From a checkpoint of a small mixture-of-experts model trained on Wikipedia: 64 clamped SwiGLU neurons an expert.
Below are experts of layer 4 (counted from 0) of a mixture-of-experts language model. Rows are named router (the router's row for the expert), gate (a neuron's input weights, with its number), up (a neuron's input weights, with its number) and show model dimensions 0-47. Each number is 128 + 24 x the weight over its row's rms, rounded and kept within 0 to 255. Numbers have three digits each.
Before each expert's rows: a language model's description of what the expert responds to. This comes from a sample of Wikipedia text that the model never trained on.

# expert 30
It responds to: Sentence-final periods. Periods closing a sentence or abbreviation, often fused with the last word piece, such as s., ed., )., St., Lt.
router:125089127073100115138119096123166099096153108090097145096136118148148076097111120113100122131134140123135077109156130131134134106114108121100163
gate0:096147158117131154133095150138130111098125132077139144127154098147151099096138142128068123150124129103124112176119122163161138148113140115149168
up0:081143134085117118128121099122100149108129110097108158095183129178127082154106132132142148125131107130136127137149106117119137152102156136142070
gate1:150144103124115120122087109086134142152149127128098112131104162109129115157149141127118140164109165154151146130218148139127118097156111127126119
up1:158122066126093140105117110114129143144133111098119095157121144096123136129118125100141120128106155108156150121154126114146094120128109132115146
gate2:144180166129135137125063146091147171121119118120122132104158089103125114130119115153135137126121171134127141134129156110147083128122123097163148
up2:102097123148148114150127091139100149093128123093163133186154145088151162164123138129147131090114126082115114118155085111144118132099072122105166
gate3:110115110115165088128118123171126108148139104103142083117144097149153104108133087112131129166121082147124109123106128132134099154141105135130142
up3:111122125151069123123150162122140124115104155128128093133153086090107133103115118152109129154160109110117123148149079117147104156104090133102106
gate4:129154133141162112128100136110138134161162155084128142140127098075101138137104134079082157155144093160151161108110079137112134098115114119102120
up4:085126143125147122100092132112129165152148140120132120142129102093085127149125093097100117176135103107100132114089107079124137095125098133072115
gate5:136127153134146107115112149148099107133136109105100112144146148126097116153135144125093132108146149130106104149157140087175104161107107121121151
up5:106116126108110142194099173151143117136120109070113096126125149128112126145105154095141076049168150167111136124096143145154131132125151129101141
gate6:121115095130119119169148122122148121113110126116090120168164086119144079109126135121131132086144097075131172147083106139134085157110092119111117
up6:064104143144111164169120114125089089121127154171085099100181154106157112106140141111124144087138109144138162136107133198127100112105173107146108

# expert 59
It responds to: Time and work nouns. Nouns for time periods and creative works or categories, such as century, years, period, album, film, and Historic Places.
router:132126120126115104106144153098126143118108083127156115093117150123142080129132102168143053071136084122130109150144116139139140120144170147132156
gate0:112142129140088137124121128163091124176156133133114129118135117137060136129104133133148141120136153132117075121114152146130153145106186168173143
up0:103145132127086128133130137156095161156150123142143129102143101148064129131133090145143164101127142099153076102110144149135139141101172134174128
gate1:136093137145181142106116132122105138101097141118132124106089098139148112136140161100161098058109095124154116116158124175128102119087140105138154
up1:127115115141158152093116164110104128116093133097128144111085115138131091126133184107160109105079106146134111118152142176143113120064123154151149
gate2:101178154138102136107142136116137112074102107135135115105143159145112156129157143142151086135083180117099131138121160153120129089149139098164141
up2:094162159171109122138127141133159115093101108158140135132141172136118121140167127145139117147093175127098150130123119113138128087135137090167124
gate3:102096134139110123161113099120102080096110154111092155103122150120157140101108109106117134162129135139159144116116157090150145133123136108083108
up3:161175151146107152093171118106133136124108117108125168136157094128154131140107200129089131116131131164143124139126143148129155128164173112162117
gate4:140128131136071149132128134129136116157153113113138158127108172132168120134124157139159094167175130111136126171127121160109143125142139128134160
up4:143171166142115159171114141109111098169151112132134135158129152140155092131107140143139107112146150125091104156147114147111149120117130153126146
gate5:122124113093129128129133087116109136120148143165096132166088117130106119153105140135148145109121130100097159107163163152137136184088149109175128
up5:150128109119138126117109072110108132105139181107151107128129115141135124131110127190131140110103095097133142105117110153184086152102121092162141
gate6:138123121136141157098139157129091190128177129112111153108140126163135127128137120168155125118096094118123118125084101112148109147134153183162097
up6:134115118135165155118116151106091178136194115128112152123149124163137128138159115176148119115102089145111123123098108106125095167151144173142089

# expert 4
It responds to: Title-case word endings. Word-final pieces and capitalized words in headings, table cells and list items, such as Operational, Drinking, Winners, Other, Total.
router:140056125149209102112110143110130141111125119141159112170101148129103134168148144134139130126124186148084120094137139130110099083152122128141121
gate0:115164133147108136156155133147096147141076114134109133151096173111126138141093148103136129149148156108079136137115111172149151144091096152109116
up0:129131153123119153127134145080124116103140106120129163116116197085108115154129151079099098105103105144127161115105123117130130153103147157124131
gate1:143140144145138121152115090109116142132126136110152126100150096121144132137159118121140159117089166142152102165164133159125166209124163094068163
up1:142160114123160108140123104147134151127144159130110155149170096129116174148140105163143113106092152126142102153131149102128145146087164098141112
gate2:146092120141108078127133136158125127120090134142156108094139124106138129117126156094136128134112152085104144169151109087124113133131120104091150
up2:118127189111170121150102113146134103135144132109129115149151114121140096140143151114146121121150196147098100129138142152142146111144140129120103
gate3:145118100107175151130142136133135129137136146166149113140107113145102160077110156124142129126134153091135147081143146110120096118092134110122119
up3:112118136131146138133126166120114119101161164166156085151146128151101127095102138128149158142129177122152129093145109134112105138107109099136116
gate4:109117121091168155112078158079121142114151137083148107137134122123120146119129174103095097136114123095103132094086097101118135125152099108074102
up4:073135160114138151143082163087098151107145141074106135088114123137113137112134149173115092127127165102092151085123119125159157099143122135122091
gate5:147168069157115131166156111068123168102092138104110092094135134131137110143169131157145156070124146127156123159141114146123140136122132120142134
up5:105136090110150109147147106106151110113133096157139099114155149110082095094134140097088113054118140156171130116156145142159147110116097107120121
gate6:149091128105116143088117126137107133188155140131170138144155131117106164179120162090132157100142103149111126118120137148120125115128133125120129
up6:164084136127108138107109152133116144175162138144190165148161143162142178145100143099133157072110116149116121126113151159149115108142138115121129

# expert 8
It responds to: Clause-end and negation. Line breaks and periods ending sentences or list items, plus adverbs after auxiliaries, such as not, now, also, only.
router:147151102118159139109164130152132121130152123133102132132122113110137173085128165158105158103133105125196108089148163115122145181145111130096135
gate0:120133072151097127130077178162072157175153143135107129145149147162145102125087113121132140115104122117109120174101119143153153148126105150108110
up0:133123110145165162112085161163087158129122104182148109165178139116140119123093111127135138114118127093117118158127120126162164174129154151099156
gate1:126134123078143155139115147099115170167150137098149135094118122101144102148111117120136180104108149153146148124142158142132119126116089131104123
up1:152129174093158090103091149114139141170125122112138180108180176081143122144096112128106132129097134149141157102161146152142168080139144116104158
gate2:115115162125136155121107128145098106099153120151107154112102121093106106116167148136134102081158141139116139158095096150157114134116158137111117
up2:138092122182160136071092132137140129115158127152094152139069137103124082113128158134132126103177151133118146145130133130156125118130156135092105
gate3:108160130121110165111115154125144127136146174124086109142158165132163144108142106112102123087151113135159121104153129159130123130109180089149150
up3:129141148134115185075112123094155146129144147138112117114191130123166098104159124098097131088145105160161138104158123123126135145124157105153117
gate4:119110145103130146106129132147122169138160132098116141096150130087167137157132153098101131164165134132138109111104198098124131120147123129131125
up4:148067157128109142119126143113127133158157096071116123132112119099133173093132129104119127146156139115158148140114161144146127105108118146126129
gate5:110121161126121068152137141113137170165127133132085130144114139121163125147138117111096191102138183147161087142124095117161085109163096112132137
up5:111101153155170101155147164111126127176146123126149172166110130094168138128135124110109164099158168122128098132099110108169126139126097144133147
gate6:137108147117087114122103094125137101137141133121168123135127125129142171120129144091123142065151144142175128111131150106108105157100130068123127
up6:137098123153124126104140097156086123127160096123158102147158128147133142079116154114141141067130145098152119119127131137116148140125130100154128

# expert 33
It responds to: Degree and manner modifiers. Adjective and adverb pieces of degree or quality, such as well known, better, early, late, far, and suffixes like -ful and -est.
router:083120095134136096139122172147142171131104081107094115156128118113125138136166134140114092100125101102113102110097144106102107148170104120157148
gate0:138100106058131134133131153130150114154161142122158124096137101117149122147133119070131153129103105131139177123122128130134165125169131141136122
up0:110131121119147097151098166128134118149157119102154137130140051155092145151104098082147117073144120126156145139105139170134109162097118141157106
gate1:114120111138117143126119088131166181111115129158109142135144122085143102134105174121144164174109102112172158141154091159153111142116135151123133
up1:121101106159137135105147113122141135138114111141128131121130160113158120172128096108137124092133159115106133150138138184103079183102114125163126
gate2:143143110064153153129142145118088146137148137121144118115181106086180138135145125116154151113134156125125153125126143144122155114127135168134166
up2:113100118129129087115136120131154133126132102127136174120158108157123105128149161181098091099101101152095147133140124130144094147098106126132118
gate3:106133117146164145141105121096081162145105121125116110114115129116176128157130111112187158146144169119098162157132098151120147085117111072139104
up3:138135146142106104125103132134100086151132116151182114122135087098106135105122152138095094144115109133160151092099135153159126111118140132131104
gate4:124141113091161101102071128149110112134137087100135128138145126142145140141149127165097137038148100112119103138127111143152127196122144145162111
up4:138106126124168118092113082155134167184148127112111105147136162154103117134179117137111173089128131127127146107134075110128104156131131150144150
gate5:160116166115100136152129172146104131118139155125137055157152181125119102131126151148087108135138140112132099148113101103171130120188138113100130
up5:152122145142142132123085126155135134146151179127103106105140175117106113122126152126083089109159109178140105110120110110142124114119140140141115
gate6:115127138110133116105143166131083121161144112087185113141113137110148160142094091159132145125099126159151164143149160132150128092121152155135107
up6:095153117076117139123167135120133148140169117114136153131141176117121156139098095102146114107142125140153162164169165117155128104105180141089095

# expert 36
It responds to: Year-range ends, miscellany. Year-range fragments like –19, –18, –201, plus "to"/"in" after verbs and word starts like ide(ology), dise(ases), histor(ique).
router:115116131144161104135127178128121135114129109113091101148137068136134125103150101156137093122101088150134103158070124117115124122176153139144126
gate0:102119115135144121100141133134147134116099172094108107089120102147119147185127130108146135139120147119145133127105104109120131166102141153103126
up0:100110118148174131103151147174100153140134150078129153119137132126097123166120152106102155120091142148134115126132083165137115147091125120121086
gate1:107123141130151128087149116133085094141120153121123112081156097184101145134127146127115090153084118146159167147170108124153145149150140134145115
up1:163137099129115140134104125098121097167120124105174120130140134143095146119131128132129088131074112131177126133127123158152121131160131121147190
gate2:128124093173122130101103140131143135136129129141168128116140140134134128133155141143127107127083130110176136134116141136132130138108102153127113
up2:084100105104138095104098176146104121142137136091146158146143133157128115111136114174120160165134107114143115137132114135100128128109087149145129
gate3:103131112127152174115114122132119187093085101145114162124152125140161146149102128145146138146092103108154125144107158139123152145132104131146113
up3:158113119174105187083066098116085152120105144139124124170166122115160149152120134108164145104130083125164124156122129123119146135148157120150124
gate4:074148090109151116141139134133136110128149156116130132149095043098144118142095145142143128145118109157137138161104102113132070173090121166120085
up4:101149120104149120120134154119166136141138128102155143108148101104099127147117105133087083125154142142082156156093165128131149138108152127132107
gate5:118098100137122142118109131134085116148117134144101103119136179128163121150106158075148181124100097137119155085095152128104129152134113116110097
up5:158148139113143100116094140129115154116140104086171081159144143138163106171148092108094115154142162120162127100104135166115130153135128084153121
gate6:152158137120117125123113144106074171160118117137122114106102113143093152123143126123091127146100091160107143148102147141144106132113093122142132
up6:099122112144119105047109131151115144169103111131087142084155111126127144141111143172129090091125151107134133115082119149098135144126167152129130

# expert 46
It responds to: Word-initial fragments. Early pieces of words split after a capital or quote, often names, such as Later life, Symmocoides, Sopranos, Epsilon.
router:143136131177163170152148125097127114185134147108152163171125150142098133145115143101172136137129145158133166125153149089102092083135122130114129
gate6:113114150163132129112129107107095116153067124148118113165137134132135089136139113129142149114101138123174121155166111100170105116124135113142127
up6:104125121143107154117116141090085101146080144123100149161152116160147140157082085114148130119138125143129156136112133090162161104122131109126152
gate7:123183135135154120079123184124118101197126113091123123105137148137166099126140094119121113141122142142145127148114143146136130128096159069130142
up7:147150101144183160134078135091132167185133102086151124159142117103098135140081103113147166082146134120075139128150152133137124102158142116144129
gate8:139121130146118130121064177156068123157152132142110121106131081121163161147139111143141138106112171102124125108138100142102127135133094111110099
up8:176135156164101139136077171113083110152128106156139112139137122139123152115116112144123120092124174116125127125150072179124111164175109100123102
gate9:132158117190157115138135157113113158121123184139127164150113129120077147103123142150151126145141125146122104153136108143127162142136158117132148
up9:138129142124143171156110155116146153112163111145131134135085184141132158096102121132148132143128130096168141118136154151147089106126148148123181
gate10:122129141177121068155124081150094159154135078115123125139154123124114113130091165142150111137152117120083161177180133154150081104161152160124132
up10:162125134133179087132131192146094138134161130160154113100124111113121117194149172152107133118134111125099163160108124132142097112116142198126146
gate11:115156126111141131101116141148069176145091158122123110147126145137091130164116092129079144128114173129104149130134119092140133132135100115115121
up11:101098137131105180109095158139089139166144134105141095099126125162142087154162108126103156091112158121101125130139101119137103131123117140148142
gate12:115140133149151119126111163127113144155155122122119136089144187152127098074112133143150122093153114145128100132130114145131097145142147144094164
up12:141116130111158149134100113126129146162188168125118115101101181146133139099124140129129120106116154121094147083130147145118122147164098135084124

# expert 38
It responds to: Lowercase word-initial fragments. Short lowercase first pieces of technical or scientific words, such as syn-ovium, co-ercion, des-erticola, s, c, d, p.
router:164136171105153126132113170113154131158129168116175153131159142141137184138136174155147080130112123149129117144132162137135130095129125120149182
gate0:108112113128136121130128128135085187121103087116124169126160098107113139104145130110099116130097145120119161133084178175157118160134147097117145
up0:141145121095121138139102127116111164154168114143144176129162111118121108098172092134135093089098127119128159126135207140118119123132159158128161
gate1:119085072121145129145146145089144118135107144085153162145119091144117130127150186102148114095134115173106131170118117142130116131159140097094116
up1:122115082111117133152136142092130113126123170084124146133104109140106112133134164061168125105117114177093134176122132122140084130140129118115113
gate2:141144132130139128130118138150151132130147142082131140155114128099108135137144157143110133144137136123148112155104086172175111122116146155185096
up2:168095144137139135176104125158119125125122129102127131122113120144129124134148133135113140105139135111149128147107089139193100112121123120140102
gate3:132152140123161134093148116167116116187157081135145158113153106152119156170097111129120111148143094128095127100143109154154118165105136159155109
up3:165138146123175153137161091111112123144135108140136175143146107138119143182083087154140116124172103106151156108146085153137102169093142144154090
gate4:153110118145138128123125106111162162140168160104156144161157161168129140107097144101131122104120156147105100147063144122157140084117152124146119
up4:139103091098121135127132098091151158129134155110143163151158150149141124100085173138137098125132151076144080193111084110155152109147154116146121
gate5:131109103145155124132141143130108161114155119140141130157198191120158142089110142138129133106156123094123176120098168153095160128113136125157129
up5:155097120142138121153088114125090128085107148122168149132160142176149139102101121116155131076138113125131146131114127145105115152143139128166139
gate6:123132175087128133127110135119119137141152158079162141143073091130142148164172117087137154143096127150100126138128094109118117105128099143097158
up6:087112177100110113143107142105129138145155153084211148142098099137124151126154157092120090136082153142103112159127132125114131119116112135099111

# expert 10
It responds to: Parentheses and title equals. Opening or closing parentheses, quotes and the closing = of page titles, such as Organization (WHO), Alberta =, (born.
router:099155104111089109142148109180162109141151124141122143091129108136131137098155122145154137146133112131101120098109124144150143132151157117139167
gate0:077147139105118135129135120090133129095085111142127158100186178126143154131137147146132118169112137115112180122131149163121134097135121099145133
up0:087142087132131135108126114111103141096117109126105135101180158120161098110147121155114100128121161108133172152105129152135131151136124112134143
gate1:141115058135133129151154138150115153152155114152136111145156107130156148125142140145152114126097111122164080174054125116112160140116133123116105
up1:144140116124162141092105093136120163122100137127162141132134161167123147158103111094104172100125166145111153133163154110162131132110108121129185
gate2:124111135091144166102135155122111103150131124134093110135086156148136158130097158107161190104151120131116102131202131115144098103136107137143168
up2:139127096129124144106125144112123108114125093138123101067141161117115136100124123175141107134142124069152100106142104173141131150156104106159150
gate3:089197127138136148118134101124122101134106154142132129166177089136132169123107138108104102132105123117139096126051117140120151144166152140146184
up3:111061133121115133140112140157106123088134120183152102142145115132106118144098113164101124122123138111126132156118122106174076195089147114154118
gate4:115145135153100140128186176133094135122092121090123158154138132099147108096147140118116128165103093150095168152124119125136088158147122150122164
up4:102121126170100128116180165120112129097138111095132172181141160127121147092125116124130095139101094136111180126110112142140083131136114114140129
gate5:136121114124172081172071154130144102124158123107141148113125119131101134169140109128099139175158146133108143126120117156140124101125205136133168
up5:140134115139176129164117157179142116122166106149133164102153160118111125116137135118093139152145135155121149102105117139132126111153165164177173
gate6:119094078162118115110102134126139078124136128136131137120092125102107121100152134174109119105093133085112101134126133146158105153123098122140125
up6:071103106141152112133103142094144086124125143130143118087124142105113108123158092146105125107110128110130119106139118115166135143117121117104115

# expert 16
It responds to: Foreign name letters. Single letters or short pieces inside non-English proper names, often Turkish, Slavic, Asian or Arabic, such as Zhuhai, Kırkın, Kh.
router:097154129086126125126079135145124126150124161113150159152121091138122151085150114106104160164127164095109152131124153137102138105129128093096139
gate0:099143127098141106093118144124093120134153127162117120120114138155158105104142109138093123109130186158107143122105134145134158134150096117114117
up0:098142122086143114091113152117096126163159121163114109158118149166147115112138128133109118113121166139109149114109130151133153140139109116106115
gate1:097128142102131136145116118130098135185193132127112121117125117148151132144131131128129090173102093120104106092155139137095127112138148092101133
up1:100141119140094126135139140156119108157155079168152122125099136111091107140175113106134136114103162114107116145143143151091164161123134075097163
gate2:097178132127149167130121138129106142129126156119150132111124165108164096111084093123143158138089163130131122126085115150117110140145116123151105
up2:118164107124132182110110119098091147108134172133136159113128140088144119109122125153118140138087185119125126128114146161110113142141120136151138
gate3:112101127104114128087114147113137141140097159137174059177102135125081091134165115123113150111142103135083131132123088148140114112126146136141183
up3:121140142089132090066098122135145116172128143121142105163146105111122124120146104116076159117121126148127116149117139112144102091144098143150173
gate4:072106107145076124117134182125095079100126170116151140108132106132122118123137146123139118132099152107128109122141142136136181111100133154132128
up4:084071153133132102143111140152112103122138142102166153141130125128109097089140149133102148134130140122116135120136149146124161104124172112093139
gate5:147147129093135150116146104128128121081066149164138125121138138078119133125138119133130159111139179131142128148143127085168139100089144107162140
up5:134118128098131126083139142136146111091097157138177149124131109084092123098155137113131150125116163120125144157175094095166089088104134105158111
gate6:099151130077097121153156137141112174122184180106086109120132134145125126080133124168123114152090133130092157120139120137120142140134133116127112
up6:126126130080098102173172139151114151118201162099088130105130144120133119091158117171129116162118138122107152110140110145130134155115132112112115

# expert 22
It responds to: Inflected ends, titles, awards. Endings like -ed or -ated in titles and awards tables, plus title words such as Nominated, New, Outstanding, of.
router:087102147156123090149077157097164127116125141148128152092107074116124074136155089100125116117121120133112114096128129158095107108126134106103160
gate0:091145112142107118137105129095114154081120129118133152123163162093150102130098120152110122122122164127121132098126113153181156175156160143121117
up0:103089150117146140146100144091109171113113137132132125114194129131125103114111131130130084094105168127122133129085123150141140097128152127114150
gate1:129150111095128116098170156134143126147145105161127125086136115197165112118127138054101162132112140164181123147130111174136135141096131103113145
up1:115125092145152104131159150137123134154081141111118114087150118153187098144136120094124121107123167128148120103107093150108165131119184143084132
gate2:127110119120080158156125140145110125157118146107186137175116141109104087165104119107134103111091139168091167116102120131127147101084145118118158
up2:103091123111109125177108128139156163157115157113158091108156113139130089162095108107116094051133154107133134125082106142118120148084141130124138
gate3:119150126166131102121118125163118164124144151143125140092166132139141152127175110145151101089131106149145132082119123159091155153165129106150120
up3:092166121134131117124104126166135151109126159152143109096111155140101127135138165139109118111085104138119156103168106133137101165147156089128110
gate4:122133126131143151153067148105143149102138156126148178145130117120104160100123126145093101131133185112128134135090099180128100135115122083134127
up4:160167079117119154152099172102137127071135076141151117150119129130110120112137093145078125151149144114111125177072116173112098172118170091155138
gate5:074092111101169139152081111150132109142130152125123118094147114098161127130137126112141103118107140121102145133103097141121147072094115120132146
up5:113128117138146155160112079111110103151104155137119118118127138110141088122152115101111102145129101137119136141072093135142116088096140160108186
gate6:198102113135135152143153124158142127122154131113130144142094113145081153147179126121155124145119119143124142144082120155193166153143178093108156
up6:138112164129165140166145137129153139098148115128138160093132101141141148160140159128157066125110141140121150159053132201160139138109142097135136

# expert 14
It responds to: Mid-name word pieces. Word pieces inside foreign personal and place names, mostly in sports rosters and tables, such as B-ence, Szék-ely, Mout-et, See-feld.
router:099112155110157097101091179107130112162142154118145106136142111125118106119163123154111139193129165093098141122149136111148098108121147093109147
gate0:168150110154113166119120130146193114125114124077149088169179151136111105124119162149139128126146137143098128110154132138130122116154105139094112
up0:174116097152107104109152139147147113136150112101159091156175155113117085137137165115135153135126140144131110092129108152131112156109126149099082
gate1:080095127145085088110121163113130167123120127154093158115135179171132144094104092140111134101126165098164151151102115146126152128141166123138146
up1:131115129145104089106134144115155169131105112109117162108130160145143167142089137128102126086162135124145143135123114120134136104155132126125125
gate2:115120103100091129179128152107161119133144152115115098115149083127151090144136130117146115138141111120074098101098088104176168090153093097109148
up2:125177161111114089111178156124141119161136144123124085106166126101128103128161136118106131121158107162112144135130101160160106096145142090118145
gate3:146091180099170086104129155129105151165115079125124130139117121131117129154109111126099124130119133149126097165139138177165083102120120098098164
up3:122120144118152063105146140099138149165114113126111119112104120125123157134135094109120112187100158141115101166127110142153092111122135088141151
gate4:095172118151118101122141134131161110139112083141105096128118140124166159119140087112101127121131143161129127134144105141135110127174137140144124
up4:138111128151116117123091131140136117155151097134140131152116121120098157108167107134069146124109134119132140160144127110124110144167172126147125
gate5:166122106109119088167142128118096139124086130141138113111147112099125107139118162131111089112156159109112100104164099110106121149132114140163141
up5:149099115128100155173171134146079123101127182118164122082132132072165141146143138145119095149142101091141118146167119126156117118144124141169140
gate6:142110142153146152127136156108128143158157127096109137107065132090141130093087140129118099102145128144126134118106121121203147092116096147137146
up6:161139150153153121092127135083125154154179104076129073126105127096098125110113116110107134152119117112116121113110121117190163114165098131119144

# expert 56
It responds to: Lowercase word beginnings. First pieces of less common words after of, and, to or for, such as purch-asing, recru-iting, ped-unculated, plus stray non-Latin characters.
router:109106096103140093160122174108161123103120113109110139162145120142150146092128122154146113119102086154098113159099120100116133116177163123152100
gate0:116088114172092101123073088105104150149118156124173100187095171128147107152100119110139161120156153140127142169154082172152137094108155128160123
up0:156136115171132108138118138124131115136114118130166118146149110155136152151108114082145123099150095162129124175137079126142131134148159133106123
gate1:127118124133110113164139120119135192130091173125113094070126153162140149174118178135140095138104129115136148179111111128134151115118146089135172
up1:105092089100158132090122140069120134146202114100131133126152144085131115184115110123123134143109149134126124095117114163094103103107111144131131
gate2:165082102096148117138136159136106119136144122091130155106180114096114145149094119106151134163127121100145145147123101093127123137187182120119135
up2:170080096133113112137094160139112134157139127103125130124148138089120142134113155093141093128156112098156144145119109141128115161182187123142144
gate3:153128116124159118144147097106077114151149124131125140107138118147151115133104139137140096087143133123121182086159138176117069134150139127125125
up3:167115117137161131146122090149114114174130117160136118119135124150121144100114139116152092100087122117098179138098163168144115134123140132064125
gate4:094143186150105156138187130132143141137123102081168097171149097112108115144136137127135109128118110102180110125117131132115105156122138123178155
up4:119085150094164151088153107121118144169129122116147109183125113104137146151113121102094150080134140120156156131121152121182117159065103135111108
gate5:154109159128126131116096106128084122112131125128182162115128139131105092149143133132090133090121117118130122125139070150117074142109107129107124
up5:118127120104108101151149151160107172120128166136180129165128116152144121141154190087145130122104171134122117172111109162172114132160097085120135
gate6:094107114137132163165078130119140140138121146105150125122103119115158114116114149149117154107154137134140129114105072137133142162076116130089110
up6:122134112122154137151110150078139154101128090095148135151093139139118142155148166135116113074111129102159130118091086136135112182160106125073173

# expert 51
It responds to: Infobox line ends. Line breaks ending infobox and list entries, plus values and labels there such as countries, Key people, Insecta, Kingdom.
router:133141185111139146094163137141156135119101085155127117167106125140074107122137150145086121159133094118160144141130113171100129123174105165117148
gate6:140089131122111101147097150136115157101147128131153135119109135113130134185121142125131178157132141111136149101137094124113103122154111092089136
up6:133084118130091108097122121132123126128099108132148128078108097149129133173118138152099135116147095156096145111148131116085093135158121110101113
gate7:109112184168102185129137123129145106114132149113104153131151139132120143137124148106115125104125126171097082169155122168159116148147140102082111
up7:102136159170114181120103134112151103138127117139115146145155110117109121114122120151124140111139150171122095132117128174179101130114150151085104
gate8:102109123086138068118123140095167145128157102104162128125126153186111140134129132145098126131166121116155118131180104125111114147112150129101143
up8:075138139114141097106118135119128160116157112119106138170120158144143165146116091119122167131117080072137121131152108091116160168109109128110120
gate9:121141142162128114130106088123088103141115139136138110119127203164149184120117107108100148157099087141105118140152118095136126152107141108104126
up9:129071137161151103123117086108102122141129128127140118142133189160111168143096088116129117135119121152125136144152125092116155150122128128101145
gate10:151168145107123119164110127103128181126120129142163092149141145118147082130130134099143106127160090150135141144124157127129120132143133099130132
up10:180141133097095133143067108105162166108130107141170112139139120133128091147126122067118099114140132121125126163138152134119122147160134137155142
gate11:134116168129152115137119155166156112103113189101113156145126112111125128152105124148109123122131145094126120127147116139115131083056157126150120
up11:128110165140154101141113146126140146105114133100133159108085113146154116157076174159124098124131090111135103127141107079120129096112163128158134
gate12:119199138072125121103139127132117118167123128132130120157147164106158126153126119134098126083148120160152138069105114137105134109133148181115115
up12:118180150076118092095123120124130125175134116107135151143162161115127099119122152125095073096123157170122156100136114152146169088154148172143125

# expert 27
It responds to: Word-ending suffixes. Final suffix pieces completing a word, such as -ing, -ed, -al, -ic, -ous, -hed in watershed, venomous, surgical, backed.
router:103153103139134109136107139118160141103074068135112144164114108098136114133127155168100111086116137102143159119105138111114138132188130105155094
gate0:111155116137138144103130173125121098116132103104173099111123176113146129085128166144138109119117199141150181142168137092206111127124125118119162
up0:083150105114143124118102147167122105095164124085174129131124131107122082118099172162120079121119149137138143121175125101169127138185138103129128
gate1:086120112123112151094148108130152124076167117117118144085127118140167108145108085114124150101121129154143105122093114099110103121093198084118127
up1:149142117124149171068082134124131140143115107116118136163143113130123137117111155170126098135144128135103175112164117083126124112174142118121111
gate2:139122118139140119145117132138126114123133136169160107105096132130142087161156169069118146114106126168127125175143157090121087133126144172104103
up2:160135095142151155102099175137116109148121178127148136154145145122121116158166147087110154134106143108128148180136133099160125108136133133164123
gate3:087147133122167107155076151102121132098109115085156150089114124132108148145142108146097154116140124157105137128131125155165152103082124114113138
up3:133112092137166106116113128122120095110148133094123099146147139131175130130127107148135089128101157104124144146125106157191141130087145118109168
gate4:147141111102173167147144181113114167126090092114151116115166132143130127124155110131154147126098114095112148124099144167126131153087133135152094
up4:142123074084170148119100150125104107095138117153140114157144140123156126133116142113143141105125101092133146118123110157156132108120173179125150
gate5:169089127151151145107138146166122128109140112147141103110155120125133110126133117166127078088106086106138124128141102158098119139113146133118095
up5:098137127110142143126144116098107125122098127091101126110186111100127082159110145099136111137101116078188132152105109126142110119114160122133109
gate6:150133122143158122126100100122125066155114133094169092146133124114117131160171129090103114103133167176109101116107082149141164127151102105130139
up6:086120144080157173162138143127144143160117131118186136169092086144088126150119118094152087094119142124166133124136120162108126122141135110109099

# expert 13
It responds to: Paragraph line breaks. Line breaks ending a paragraph, table row or heading, usually just before a new paragraph, table row or == section heading.
router:131126125108115164081138112137058126100118174148121122153079139108150152159152136127119139131137103147088137122171112106132144110141145142124082
gate0:148124099133138108104130149098120124151112114101151133130093145107086160144139121167158159118127142152149170137151122142096115156049140130124115
up0:143135117137151094091131137123125137149122121124131111104103145091103140135127141166129138107132119129164170105150130171104146143072160115148117
gate1:118116142140124185120129087134105110154086147134130081153155128134121164123097156098105118119131165151126118168120137109114103164081098158152124
up1:126117137142132147157108085098137111157098148158144094130151136143144138148111188116111096114124148161109123205118126091136101148080078150155130
gate2:113130188105098134116160139108099129113144121121132126172104096131123130144137115131111136117140126144127140103139136084130130133106138186115112
up2:116143176099116101125147144086126119138166127113138131184104065118136111121111121112135144125119134130126124076130105095106131161110133168102126
gate3:125115134106107132125146098125131153109125104155132093098132122140170112108159135099098135125118117164141091142164167136137143131122153112118129
up3:083085120097142117132061140109135158108118100131172137100105114106084157124149161099131103108136160177145121140078152143117108165133145098073140
gate4:092119113137113135125135118131112138100170102152123137091122086127129124131116174053104124142142099117123095109102139175160100120131093103127126
up4:120129134109133149121167121154139117108163106154141116126139102097155150090118144081153162129113113160115080121143106129167101129132136114119115
gate5:120172099131137150113146153159109137170135138148135173131171128168128143164088090077110145113133121155132114140131071088140096129131145140094126
up5:139146093104129167102137125192106117136138139134154175130168144167124141142134109089147168116128159169113137132122081102126099128115126153118136
gate6:164099116116120128117147110146118132129132105117128123161151129108136128126100127160105104119121099088167170145127111152103084135155152153115109
up6:148114127122105122115133102138153115126158133122114077128153131146149161131104122154138127147136107109173139129120154128131091159134162164145094